Experts of a small language model: vocabulary 32000.
Below are experts of layer 9 (counted from 0) of a mixture-of-experts language model. Rows are named router (the router's row for the expert), gate (a neuron's input weights, with its number), up (a neuron's input weights, with its number) and show model dimensions 320-479. Each number is 128 + 32 x the weight over its row's rms, rounded and kept within 0 to 255. Numbers have three digits each.
Before each expert's rows: a language model's description of what the expert responds to; "mostly gets" lists some tokens that are sent to it at least half of the time. This comes from a sample of Wikipedia text that the model never trained on.

# expert 18
What it handles: Infinitive to and modal verbs like can, may, could, will, should, plus word-ending pieces such as -ed, -ing in explanatory prose.
mostly gets: " can", " may", " each", " To", " could", " will"
router:088149112140098105110105116110171125156126091212117169122113155129172156118133128193168191126136139194138098135125098093104154157110112113125145162076066099114141087163126126162130094103114125115070184083122150195113141130136121041104096134150097141208176112098126125153147140124153140092173162166115197100138163175173062153119155195095171108129127109120145088132168169139084118116114078146080164121193121121098095081141140149097159150142144153110163038115152096075168093102086146
gate1:162117114175069109098096121106101128126146189162074106167147201135090119092101071137155191150112095160132172118100137158088121146104085140149134116146082127117125094109075218169169107172106099117169138114137154156149069113083134089132110160183110127099167100156144109163074107047122099141123154118134082154162168153141054076166113155090122113147151102132089114118192131167124113114109163118118144118100105124164176143168132156147161142169122110132107081140146123145124131128155138
up1:141154132172150086176156113088158081087147125217141098156086242137092106087097096153165219161101134114133191145137091168101159177160073100152102084130072168173116129117105177184139103104151138133167137106139144105147090159116116130071116106133107123120132096144185145137122106099118035116177123110155060059137186129140086105167193180125084129189133116157139169147134137170099158095083121123133167120140131136195132143101152110185145139171129135161127068136135142119139108132183150
gate2:125066120129143150059135139131086134148104143119142201140122116137092120117096119098188106121145135091098131194126095127089252135134119154112187088148162136179175145106104172142147120165164075166186115148092142163166112160187091130116123150149142123138113153152127164119108155129093163140128106150173115136094145156154145130124126117163131144133098150133172135133117175119154174122121124136139101105204095142142153080105162132120174129131155128133126076176204138099133143154131148
up2:080112120101109135076149153175121143116093182144118127124084112141063095112092151113166124149136150081103098157147160153102183153123115105124145041133147189118123098090127161133129152142185143091138114155072142119210110176193114151110120151138131122149121111200108117133112126191104109117072150130137116091160171158110166162177111139194181112112127180155141125165144159136099164102116104109142111103185104140170121101117117116134130141169139154093102112142168161096120105134145143
gate3:170095155158066126157192091072123146097073070119092146128118138074115105147097104135178142108133180159116157148112143113100124106153136123194111138151114090115139110066113118142115101060098121140098154091152125121103115113110166104092170072137076092108124121130185097080134143120166097210192148110137139081164146138151120071088134139147187112175152159126169187156161136151138143133179114118130151152110145105110216069164098108125135099163046105162129098146161176144115185137130101
up3:138119123133073085105152084085103150073066124141109145199157118090132190117060139137190096110109113127137105106090161145186139154182184080142127120045143106116108104101134114152128159104121138135170090132181146134154150122159153119140096132124082178089124115153113109140078163117122089150130145130095146078215105128205165077110103129154172121198096153162091146149121156159164115105116126131128106097103125077132141124097114169099098136125062115110145122171117140103071135075136101
gate4:182098109148146157127113127192095149128170094108103103092107149100121149189193116201158145103198170140179153111133128159112139133142130122146157169082169062110130140143125129145094130082130125142129208158055151087106105169078127150190078084140134165093125139185068136130136138124145157131135159121135139165130116137137154090143118131125130110169104103124089117172146089116130108111044121156141150197127154097157090158064138161105146144121182109149180048153135177143110164137144095
up4:080129080155146121134128101179126102099153109160094166117068159115150144128172168129147115154175168146146137073104142125143151143106161151137132150104152108186102186143108098154118111076150146079110205092137096113096183176114149144138076154083118152101119168192107153125116108142101124143107122148168124163094163162138145107163142116127168118136049129123123077146114148055094115208152123106103156184165170145166081144061101116101179125195162128123109079189168123162128129139151099
gate5:140136053131133115179158107141120170105169127149133117130126143066112110167166211149100087056123109088115116161152131111149164095111152068106130137133158145136145117128123154150152107115100098147099127192076099121122166115112160145115069088133106111160140137134152135071150135116082128212112147162103186185121184185176163096168115159161143131096106092148108149116103145136165103125043114151078122103218139086133130125103122182171154114127126111138135086102186128087126181130162146
up5:135139121114142130166107095180174148085189148159093148108107127131099114076170133149121112096157147102118148169097119174161086127122133135132120159136080084089157138117065138159102114160069100147120145173106144154177100155128098093141085104111099139134112119123143092084107154146133132105171186111180141137128184173168173141096097182164143173089144117102165166119128135154132170158108142114097100088172170119073175098124111125089129075178203163108106103107149121097132089102173175
gate6:060160147131191187090091140154089147050115152141099174172110146090106109163136159150145146141110103144149140122124145138108103128200120116152154144121132105105048074142096143122169070099075127095126215131149110119127160116104116095183128108180144152126120098188178118133096105105162164059171137132126109139133161115134133134109108146109128133122087144139135153101099137139163113174089151136122086171108106156115140153131094169146062141148082099098025106159137104165146144111120090
up6:109153178181153169059099154057098106081104115125116086125126138121105079135092149118165182137079100112109117126104081122111198173131063151110195096143093106106119100143155180073135143143122096083130147099119110159160073083120113164088105168107146088088124124165153138126115158159142152093183142098130123114132074114105113154076141136147143065098139148139105056133131133146159136167124129153148136120135100126166133163140119092086194104100102122115129095161164117101174158121132092

# expert 7
What it handles: Prepositions and light verbs in running prose, especially "of", "for", "in", "during", as in "argued for", "government of", "took", "received".
mostly gets: " for", " during", " make", " using", " took", " gave"
router:121143071182157156106145156116193115133135167154122134102120150115110124093147099156169143112116159173153187102099098127100150147124128103144077196124141102122133185120190178133119144155144074077089087144071182182164069139127121113114073144129066125120203158134097085087128144150124154132127178088121138099131119123131113132134155131111165086137107142186148096138089105125117129149135080113100170142190102107076138119077119135088173139101161192099134126151167054139129074132126126
gate0:209113132079153145093175152105132127153131127143129093088115118133086117116105153115119130106068098138133159126067122138092144108141113147068185172127197138109190106152092162116165152158111146177123124127102105149163099145121139090066116179124114138111147114157135143127105167151180197116113113180113084125175154174161078164122097093100165159180087145114143094195134095079083182176095146110065107155147147148143186108158144112169090173165188056133099136126147117156180099140101094
up0:126099151143136108141211071111144084128135124065116107073106106121102141185137122097074073119077154146106158166080092143078159120124210152061165136121149105144117171173097166070110145172147165146102192151117161091113076108130095108128176175162104123143206136170119106092159134160097151139125159141115129125150152119116092207143053183111096154181105155125149071162157143059077140055099167104088143123174107086139169100139170121131135170124146145148112167159162102136145129146130068
gate1:062135142104125200130131106125164075083090138122167177150113116121110157107130104166181153153126154155130117126148139139133112164133139088165136165140121161125126156174131106105079133126110076108151111113114154153131194071128130128127127117101077143183088099134134135143153136149139140122219127114121110147069192174120139130107094192088130163164132108148152100193092145159138120102115149093120093108150166165135133126100118139175130152123060133112110105070154154115133150158146117
up1:109165142086116135111126146167078118135129088109150076122096107165103115152100106097141140177152100110142150131076109186087116090090155098171150080136124139152097133125089121078120132109143203127087113160138160089116172139134142106062182096166135092143104174145145118155132135159139172154123087142143128087180109068115136112140155102123111105130117090115135182181145146087100173145157082088188126169147106146156068133167114124192128128119157105141108206109139129109176147174124108
gate2:133141107099151087088112184126140183111133172085095151203118120198138127114150121155150248144118101151157112123097198131130139099119125164132174082130096115086142173130125101129087093073133093117186085045137123145107091137150140137108141093130107073084115154165065078123140144113102132095100145156114156154093154092119134066139115134188124142149117127176090134084071191115074136107122135111144127088118115181105140139130134032133168121113171150093126109130144128155137149192097117
up2:134087137136119155139091104140134142144084132127133149070098133180104107136144097129121184137098174128150132163112175136138113087153140100137146090129107098114130109113142113127149122167200102159158096086131135117156122222074152098097129147099083137132133155118124124159122140142130176131137093202096125164147125165109099103104122108144121108146099116080212100123111166099110091094122133124150098135143118134091153208180128104120186147194094148115135155164094153095131071109120139
gate3:129167123154057110144105118141178124146081138152105075161118053077148097154105113092131102091117089209185159139077072140179140099178143149142091180196099117124169111108123164105121102141125116215124151200160126132102101189072166143100174070123055123121066095150173102147127148148113148126084130186188168143108128137084108124072134103104105148137101101073149097173122131116147104140092178174133103162143149163128098193099149091144161114115122108161152095149084146160110124129131187
up3:123166086125107130161037141093159129132121159098152169160175118075138099202116157096070096103130114066116181148107148110113152053165106102154121074114094117108133129130097177120176110153192121148090086149145130133092136143094124147095165080137142141125131107168136178142153089155125121110133151095132081190144168060141150185119164128129100101130096112159176189168159123110063132059144137164112161151193147165133113160114122129131103116150126112181160096131133116157140175093166181
gate4:105079101070038147084112119136117166098110132098144099167083135145124117109154125144153165158161130089136153174100176121079110108121085157137126110080096139122106143086083153155122147102091083132104104135089135128132095138120148104093156179107029142139031130111103090133103100096076084095157118115048135157166105090114126069106155116169060135154142149116128128098106159106148095107178101095099083116117188219088189130158123101150126114163115147154124138151098112136128138167112148
up4:123101161074100156142107113146166164183134166130069090053087117156116133182155165093120116162097081122089171140142192143127150077155116134119098122091156185181123142114079134085101096120140101148111114159103101152118134177145125100107185118128003158124106081087073093135127094094073095134129149099071147176154160096099143066174135116160092156122233118166142091126039095110160092139126088121160063163081167194144116161145137083138135142176118167107107166130131109088109132175138181
gate5:128095161093048157083151179122138193162194165109186127107145122145086132133149062100157094157131157149135173132105133119119162147098113152141137075108116109134126110114148162102167112117144096185181175124147185139133082122083130157100150079172101191141115099167110139128136179119104159122154141098152160105095143101132162146088153117138100068118102162140111063141128166120158125106037097146071134142128141115154085082103145128148117158098120180145122142120089082157147135163113080
up5:131202107136115098163142156102115140121162099121139084128148100117132146132105093139125168153088123131152093120166138166166131154167107191137143077107049158099126189118120106180131115153133113081130179120117113199152137058166063116119140129048148075128118159138082090157116134122141172109201177121126106106132207149134116158200136133144159181088153164139149150114081118113120070139139143089091133112128104095129220092137159112090091130120142126151136129114149122089206144125135109

# expert 38
What it handles: First names like Tom, Chris, Mike, Sam and syllable pieces of South Asian, Vietnamese and other non-English names such as Mun-, Vas-.
mostly gets: " Tom", " Chris", " Dan", " Mike", " Sam", " Ni"
router:143078126180128134118129159124099158113118131120164147168131131156131123064125113182126173105189134188144090185090115139130197163092141113147143167101067112156154070126135119110164121130109117114059145167084193146171079153129150000115136121145143078134120150125087099131135156138120160138156123116129173099114121157148076129174160164121155125151100130153182096113198138153132147125139128095123099165142077118157166161062137137098166145138144131063154126153125135111133101106109133
gate0:124090115098092114106152067127126102121109120154179100104143139167136113072157061165191099110070138147106135109132124100103156138140118135127127143109157078075116182151164111088144131116135085104118173123114202136142107119166126095144096074160102107131177117177154148118124154133175093116108140137189121128118089136113093135084190139167115112080139136111094121156118126097073112099161160086103163127150133145098140108115076059078188101175116172135123114140118098166190107110148164
up0:100085129104120095170149124146102153157083089132118168135143124163163112111154104123176134172116194128142115086137097165082169112127092119126106068087112125147128134154122103135156165136159119135156152110135130104154103144128118150097104164109103129134133094179153102137142151130145109147113147137166101144138179132112115166166081147159095153063179111111085109148118149129088128085144162166159185101131129089082168065085157112101121087188125137095134114160084093154120104116126111
gate1:075087161088191135122163092104111116157075102149084095108156142193134143116114078101137150191127147129107130129057113145147090098084112146098144207111091146148156121151133130125132184091106122066078191122137118142121133135116093175152150151156055151155138191108090143140160167105120141118125177099114093121098133106140096133132147135186099197103128157156189199202117132144127187115156128085148099086111120118134118151137118148078188107079169091127091126095116095063096091060041098
up1:143155162148175141162137112113105135132119078140119095156096149162121102116097129138147113125109100125097132171117126176189036115114132114169149125128147120140109101080085135115109168082126145146096092106098182131066106165124113083121112104121005079217103156165094144113192115134133214142079148141101086125137105070172187110114160081127106105165120154136183138194142151149110140138129138035132118112120122125150107120121133126104157107131081173123057129108091144130098105135110146
gate2:156155132104091120132156130079139134117101111118050112111104176141140117150150147093094053170116149143132137133164100130174073072112106143169203130123134122093124172120120138106100147112195128113111150139083136101056155185138132140115151101142077094087164121169143170125135110162187176112153158148166143155125127197084117070158139190167160163154080067161128059141185095168097176114078142141192119102146144106084139068071168110168153135129147116063111143160172113153107138072093135
up2:193125176134140134122183130053134099082113120081094175085157108112184101096150186132127111200103104198131124072105135137158089137124110184148105125094129098154134156083139145166110106122165130156138172137099161120152153110120099147113154140106123094135165144133164104132198143113163070069068130185194117174107115159063100139171111211134119127101129117178150074129150119165092120117161106139157093060124108139137143145079115134088116081098117148118096152101114148142096110127103082
gate3:091098153187133091154081145094182155099105077138163046129123175087123184118184079145060139184107152146166155129138110119124168144120077109145124126098101116117071148114112143136173096116119177118115134143125075127133096144067128114080147118167079108091180136116093125117162097180106151076149088145166074072163103165092078122133146184152147064148155118134132139102173160079135094161134130103087127117118113193100120085113152129116159100144124125118178110134135114156152089174115109
up3:101053166124170122141107104130122117120144117172136089144110133112077151089122125086122106136205138099140170080095116146151112088094126168189121131097107098157115123133145090110152132119079111145149155187073134102110183110109089049133121146131160135062157167123116101089112101111124145114101073209091157064120157130089105156112178137156132170064102176141135159150116166078081119145161108134123125164118109114123125174134078113071189052141153126156150105123153108139095165100141155
gate4:078117028128097117118158095169200122123157157122116086193142148089143085080149103174136176159128191121150108114110148121124139129113048139052142131096112163067167171094200148149154153106155157110152114153121136138036118186183085118086133117129162143128154168124113093108198128168129109106077163118083065094176105164123153142122170104165116184154156100137104140108101144127135175079192159163139184144152130086110141141127114115109102101120109124125100117096068105157109110162154115
up4:171139102118163090140097075098139119105164155132115086182155081154225081114153119108123103112159143103160153153083108170122113136075113107042106125123162108113108117116164157123137122112147161136164063148123109128065165109088146118067123086060159128127120162156119101110156156172069104095080122166088084151164080128145115108172126142150122066154167130147117109099120155171104172066130101104148153234153152127083100129120139139110142089134161122152125157161118100187150091134120128
gate5:144102137153142150133095133145109137104136098195138117121096068127052119120145143195117123177174162128117099101172110111120123123178127150154097176162095139109065085106193137138141082157139105119066180148145132173109125129227130071131128121114139171094186138105169093111140129154160149154154124092168131148117114159167103203147160177200122111112089199114097101135117142114130106143077124097160135128177132117137106136139073069155143112129122182052156139156082119183108164090095184
up5:131093155186122147115101180174130089206093133125160151058097075170138117072135127110166138167106138098169088177111151135134171151153097137098130105106079120155108158130115113114111148131146153056105139161116143182095189142166131140146125085044187168155144128090141160150119142138128153073134135089180140132148141108171103141149122158160143140120165143155131127134092104137104102145091135093119147161186095102121071090158028137171202098110137155074145129115117149151121122134147118

# expert 39
What it handles: Inner and final pieces of foreign or rare names and species words, such as Kunche-palli, Thor-Sport, Austral-ovenator, Gittels-ohn.
mostly gets: " Mid", "wood", " 195", "aut", "lag", "omi"
router:153141052139140102081129108090132171103107122145104165099132118111109178133138138175160160100105117173149100144105092158074146227151108168170119150091140084134118116080139070139126084124098097134111161116113190165134157110118174087124127122094092097183113154084112097150134104100064190116155154086127188088130076171152088145149159180115204081157115121144175104126124159142088195155153097134183108185152076139069104111124128115085145097109129151091128124157145079146179089117121131
gate0:163126138129127181124183199179123140083171147157087182147110186154062160155073081129143145155122102071175216174173116174103059162093076093091118147084155151061098092093121141086164129181093136129103134108086151165061091146109093122114139127105092154101133125111120055093108120166114078197160099045070159165131166079180162141100084113113101094116159133135136100142171139183085176186129132078089106139178103061150185138124136142174134146122140089102058110136080145138121113187129057
up0:034075131083168161156154145138118117105100109111131156111137067168153110112147102110119168127154153143107089144127090140107150077114153121150148131104104134130154100162128088142106070130075129161156136241112156068104131120147145110053119141155114107208150138080175137127212174111116227052128180139138123089149172180091139108179186092169101176105171150138098120111115083126100161104081143105149158138139109096135157111150097156137161146147129137145140092148133156143155091162133137
gate1:194170199133144125059088113140167091157151086120106121151073134100125126192117155146132136092160153129126132127103181158111140158087110104158159115134090190157184075117106068152084115105171139172117120139106120153122111152125135132098125094133137140115133144153125140126081134147134101184161139127140137141132110120098123177139106152168165149116149084137164092142126110113139208157134112158087104172170060103145134129168135142071101131062160155130132141178103107104103179166093120
up1:104110152126133144163113139049072098084107141135113110118110066127113148077148119088116106118165182131117076086120135176144114100066111163127131127094152119147108077144140157076107098138179132165122161179110138157082101154085125046076120111094087160122143043124152089091101149093230124177108097159187216091175161118158111086134163144144104063107107102052095166143112127112125094106146145122133128088125131114118173149153116103098142105165092066146113109069061117100098136083125120
gate2:116089175151164102075143119103108162114103164166173181115163147133142160166139132128110121148075136147139147120054115149122152120138146124135090114110122075165162130154130123149139116147162189101099125199113111140149133160083168199090147154124158155149092111159114120121101123123145187067154103155175153107142101149116147118156115122162148121173145111146099112157127140129124045102158132103143195123174163102098109117159112145160150176143190137186119129134100136130122108162134131
up2:155132155134162145093125129158069167124133105162189145145139182129196168145096067136165096166028105176141144168109095122144120104131129111126066141130157096129084150110133059115155109140150170146065137168114128153106117119149151167092166103144175154119116118116093127123056132125085072084099092177080214105133071104114118127142119178122114107134135159128149077104128144135078122130128098139118212121121181152080118158157121106081100160173201170188129108101147131111178117085122153
gate3:095133093156076098075116119120175149112152095113132043068101157158134079099163140140192102123117190112100170137119099117112154069154159164104140151103137141060105158187112132195121100135125123118121159125135137087094147120177160089078083147141113091099146167113110130129144080127137130122207165121111163148120153177153092127095141174149202095132148111125144164102164091120167082115106167126118125085191139121093141113111177108120154089071133131110120040172149085114113133156117132
up3:168083125101134133184156134173155074122149158117082087103131151190106095107100099162234122158165139108126094177181088149113176122157124151106168127151123092143148117133124112142126135116119084098139116170096148062095129154113130085094128117098095074157144127128117164083152085164087139132163138104118148206165133178137127100105113145192163128160143112117168150066193113096151107153102173115144109101187153088129089154132124079111130130128085136064114093186186087078100092102158109
gate4:214122171108136212090171115131113119078113099093163110103114201206177103148151137116108158142168147090140150146127099150116120140112067125098140154148128170137153115128115176102156110111130190159111109164101176141038065150098110137122138158129144089150201147075120125090120111144119185098090163131135115102165127148202088157160142101195152101155102170137132172155105115103129098163046091102168135166147113113088095070062102103142135148099174202144077086157125126096166176143141144
up4:148120138138158202089142133086131160151094164132126126096123148234116126103202103162118130144124099124140101113104144197149110178106033119119152156128138084103171116130147203110184118131114142125117170114092135116130086116087167151095129093153159135243108127124159060100114164121128119124210076076082111134093122120170087089127161116189151120133121166108140051143149099145168054128114168135119145163149111151205166136121110124192144098143093185167108127142108171086109180069176134
gate5:143139136160207191135156126176115210187145150120099146101093108123120102102090111164153157094133160159098149114095151129112196104184118138146125084176134187108085127077115137100155123123109177131064138150139158117113135107143174002123069145179199128075180078109102107133147146145149103137129150162150117095175128060143116048150159131146107100161124158089162083111116085144152110128151151093131061158083086066078140153070170141081093130135112139073126088122157154103135157152112070
up5:169123033120186119107074119095148208131149102091097120127107106127143056097104094100167151089137154122112151122152115123096182108100153062116155111151091145076110137123112130131131141115122164121112093160109112148130171067136123042143093141121151123142164122085180124125088111133147117186099113123123157054144139122127111077160123164120130135120116122130115132113073130114174162105114143137179122167117068092102186163092094118107081126088141108098133064114182163118126205110090110

# expert 0
What it handles: Given names, surnames and their word pieces in people's names, such as Paul, Branson, Wright, Hewlett, Chen Yuan.
mostly gets: " Paul", "ley", " David", " Peter", " Jones", " Richard"
router:185109085169085169123119120120091136101161145152143094130108075151137167113104099171181152110116089187144163161104123151139166191090099165136173149124159109131134082051159134144115091201126109189108110148093180164134113137121156019109140088157109097148128151067086115150151110115139179165118134069142145129073081156158079142105151157118112122161167154146162119148118130090122177122128125081125123181146126130095126149108120072117176055148116138089103087177128119086128138154137117
gate0:150101137094153128140128112127130099035148130096119120165113135152201151095168134137206140110099077163161131059167172106125158167147092126141132152091119198109077131094145147094119127162139103114084127109127114087103109087150071118212162093154156127092148125108131163092130118137139109154109135131119145137219197101078126114126186130165138099074088160145146131165111141159152174133136114140083135137128064067078072142165062099139117093117116131111124194072090120100157108097095108
up0:164141113124099171141129180131197153150116107128062105157107119139101095161149108095115106139098102107163126160082095091119111120125147110105170101108118183106177127121128154099161113135196167132204169095091154128076061088117126145133171083155133127156078155166119112141077084164071161110172117189123115156142095195177177115121108173158092147094164147209097155102173111124070135153105099134188171143113103181132129081155157124147141140128194115123172114132143146164129098143094142
gate1:113158076120134105092096102092157162166088066152109154186170137108151158125130100143140150126095150087132121155149106041168068148101095125135153143101093110149154144117206145164129163123077165096095082158142158160135177110089147116120134142166119099136109073093086130107145187155066095151141156168132142175117184103148107083153135149115074099174191153109128156160107143121123123187120142055112090230115123131088204141124167147118098125163177118121090110168103150190073101138136114
up1:131116109074126134161045108134134142182108142149098114156110144175118194111074076100158148146152093092133105154114107113150133173105111169201167174144067191142188109072184097109080182099070188121062130153135107126125201116066148141064137232103085130190105110161091143164125132183125139148105149159180124120136137120136148055130098122093090099147121145173103118155109161110195174124151157061114038120112127135109127099113121133136127135139117129118187123077102168198087120102129101
gate2:107073181172139109123140156094144125125151040131152117124143139107142096082164143138118166098205133093189124126103086098166110119118138118174153150112125169157159111173124109110131052083114179102109142172133121091149086072130166114122168155077182098127092125150144098077113050123172059090128157184167067112143146122130153099114096067154125095174102147159131112107104103142143102117113136076121158069098138154142087128117055128136180106157134132155121123149149123096100102141097145
up2:105126136133130218106167127101171146133140076138171131121113118121101074112150176147101150136152142115146162108086124104111152119105187112153081132147145140117117132167140121165138091130106162079124070168102157074173093130167143125096151163090127079187160132166099103086168149153122089135165122104161127098133083114137137132132096112132128143118115165169086139145134098145145105105177067116141173111187112143156100080173072126119143110076064128134092123116110123098068135051113116
gate3:202171090124055102164140152110106076064080171163099170120191102174177147078134116126132151132132182140094126108101101156116126135128092076074140137132106146167178142129158171107166124130115202129109159123082106131158150139128162173134155143122145109149117117114109152148122161097099150114179168146178143118139115144108139122159088137154150132115105171135112107143139113151157142165162161121131079153138091119123122030099133193111089085139157155075193096135141116154171120145146140
up3:129142127135080092169160163129059044128093156122111185120116083090149132031117152139095208158147185069132147098067088152140104115096106118108118105106123140150166145135138128115122103120077150107090116170124104118144089165116160117166130169152182158169137119099135162124150166078095110064191189155136083125131126101077131098153143090111123124114154165139131111144157134101178152122143174118127127114135159170111102120111121173158137158093136178114121123103147145146219130117129094
gate4:191071130085112123134157117166116164107095081109175107090118100136163177181111154126104107157103116110127112055166122092102108108102077153133127086115170132107106129163083133193147150174170108163107125156110190039089087138177139110144140170150100155124173084158161054157159102150129149111115109179163077147193136104093111139134123141104153142080135135105163211120169114171157123136083159111152115141118151102111141195098089142175108185081131091097079143116106142160091130145098108
up4:146077093116145117147161078139092158083159119158116111128076101164130147151145140166129142130137127082094134127185138152138114182124138152098061106128164107131135151125141118211160170198148077067105100160132130120110095171147116096160121088173078091170205105142114097176149109147158149152118096151148107132177123101127105111150101084102121117136102133070116196132162031163133117070094106148129061093146111117117124175061078126140122166151140135135075159133057145171062119153094104
gate5:101079141121165142128093122096073170165160130148093108169147129124157122157093185107156164172153128130140185069178177130118126084127115120215156124134125191075191149179140122109116089082095117124117156141180111079150111116168095142118122092135179145077198089111161136072118100140136136143111104123109119129144139145160105130090159101111134209094181178177094128121046121121150156131125146145168174086149092117099151115107107167143141143169124128044143122146139106147113123161079104
up5:078108149125163136145109098109122167172110078075111111144139143141178081185074137086124100087112109114143150097084115124137154133093109113253178142154101062148151189194118093115119132116124174142143129099135151086175146128135145131094093154119151129135177075115087117106116132142133119151127152133130149074108097149126130064109113100138122122178158145184118075091092128123076158179093073114189104124145088139103160111118114178105159097125141148105132115099064063101124122097107159

# expert 10
What it handles: Units like km, mi, % and biography words such as died, moved, wife, father, plus word-final pieces and climate or squad table cells.
mostly gets: " km", " mi", " died", " moved", " went", " wife"
router:141083043165138131114075141128148100145116142188107110115119091152197125127177124153165128104142138193153058151068104179107091135105110128167145185134108100100121106109145160125158084160123054188076141135112136113110122111129101094096099100154039086173121158139101123110128098131106141143188172142083155172156092149158089165124141174155149138139132143144134134137116114100120144168112113118125154141163098129136126129076101141093197084075152155100140107159116123096134097106092129
gate0:128141105122155064124117105145093168071051192121101185093142146167137144085097144139154131115097125154097146140125122174148122129079205055128134118126059097071126155082145123171197137172120114062131140071156132124132056139107128128171076117117174092147164125116201152125138088133127161163088137102143098168174127149178150107133128125106138105126129187172170160129137130138146115165126187064150099093178140111062128100080174193144132079132094169138172071107084113154147146125176136
up0:114124143143161126103107148140125131135094142128145072102038180091064107096137177140141172110095134112164147132106129153110123143120176090125162129153090180063128137146168115095214150193116149111133112081092166096129064095122126148090147110107155114093088121115135145134079167139142134094078149165155076100147115132150153113078136144078120109075131137191127159070099144168173155153091132122149126164126102131121138108068125186136111112170142114113145119139139190112142170174078126
gate1:137071100172094089121087118144090187143165144118146136168116082086095120140198075138134145178173151111152140170121124095143133133057118118112096106163136118133178095053163160108141180130069116148134089159144222107128127086086126132175133099109136122084191145102117101122152120144129143100147108195101102155173147108112126131138141126115106133171213155195113118115072152124150091142119123154153088127098120107162147090092151072107182053149112114153140091102149161102143141065147062
up1:175121164134113125150122103149152187172137135095161124138150048161142169144128182109158126116094128121153097086150136086086144126152130121083099115104133166136141189135109128136102181139135089143083055087142154087110192110146173107087072109068075101169051113157145160141141193145164162183121145139098110163138142169102107117183172136166152134095164157132154165131093114185125057038152125125139195175141147146142128102106129098148146110177071140130097140138139125189101143163112099
gate2:144154079146177062174166110109071113109125131162146130102165146102143122158100162136108144098152108133105153142153090181171131130122122142125196115139123121097193146148136194093153162117153115116167173157097119150151137156131080099144138172140118059069144118146125156094166127105110088096146147084119136120091098078059090172199103136074119116102133125109128134077096179162149102112141070161166131118132090178152061182079121192134165083115154101099176127087107142143065102156117163
up2:142122004172072158142148137124149142107113159081089118148103101133096117135130124120164087135147131106109162158110137174149151141074146176208117152147122123155063152181194175101144156127114102165084106140135118053158069094119121086113118150111159112103158144137133083139140112116148118098112133139136156100115146098133104116134159077124074102134095198148136091154164163081155176139157128132184174129117076122126149095138111138093155150106115116127168113136190118075168184148091084
gate3:220090166195101141113097100169101116090086088172102076200133144098153086086143107124090077132112179138129127130131090137147136150165089165161140129182069152135137082066056147155124109165087095132129099140109185107130079112069159135145193158129088115183113121096143100102108100106069106130095177081155151089080062154119117085096135100132152076160086151111134087182116114143138155115138122062082062147101141087100161173098079099139105107117098114114139115188089142127131127131146141
up3:132114199194128139117102103085109128107084112120126075160143161126124089095169130092122110098153151083188158137149065108190130093118110165156128087135112158151112106089121128140142091201106137176162121151151171114136118138086146123162146129113108164179080132132128128130136098084118104100154230074146115085140114148131125135116092124188124098202111147136149149148094102140103161115131140088098091121153155111087156119096097133131141094100117130151152137169138148105174104090098154
gate4:118139109130116134083111194118122156101116130173104118134119132137148178090084096155132111106130079131155089056101128146076115161148088086144107168091072128128145127170179174141070169094103100167106152080078167112137094139128175081121137095116104131171190105042158107137116117120147132181109139156181163144195138180197093093120134111122160155121083097161115135146115143100170180142182099052134157128140152068117120082123107159113146102121141152116099072150160116163076141164130096
up4:124148149183137130096075147121095147113139124184091060168144087127119146136157101105088116132165108112100121115128215102144129151144113095081104150128130144140129161119176173119106160149108129140140115061083130090128125185053089102124135118185146156166151114039131091123149149092158134133171122115170119114212100155228149101171165157125114122142127128177128125134128155131160132133159110064109098114226172056125111074143089136160126114189105134118125128125095099169082154114135102
gate5:093167058121126136141117103142101111092094056137119116150103113120109127067094195161056141161153164168103121153157182145116097129078097126102117125114104065079100140152171152119130131172117109126116167094107100155159180123128128076136138115167149102047127111138080101086183136193117105098145134065122180143145107168172115156102145196181096166110118118029135140122129108197172140137215103140128127159105105090124144106085120156122173127161148083187174099155119084179123098136103144
up5:174146096103128119091128149120137108137081121076120082092100089127128114094155105121135103135151140076122158139168187121114105174086144100093175209119111178105127141083104116122131150165150142166110143113123131100072170205102095119088211125163154132176182132118156171170136125102133160138117157074067180159096069206121101128133215121120207123137082163104123096134131141148135129130196094133126155122170201095129104117158177078116133099134127142104164129162127177212071136161120091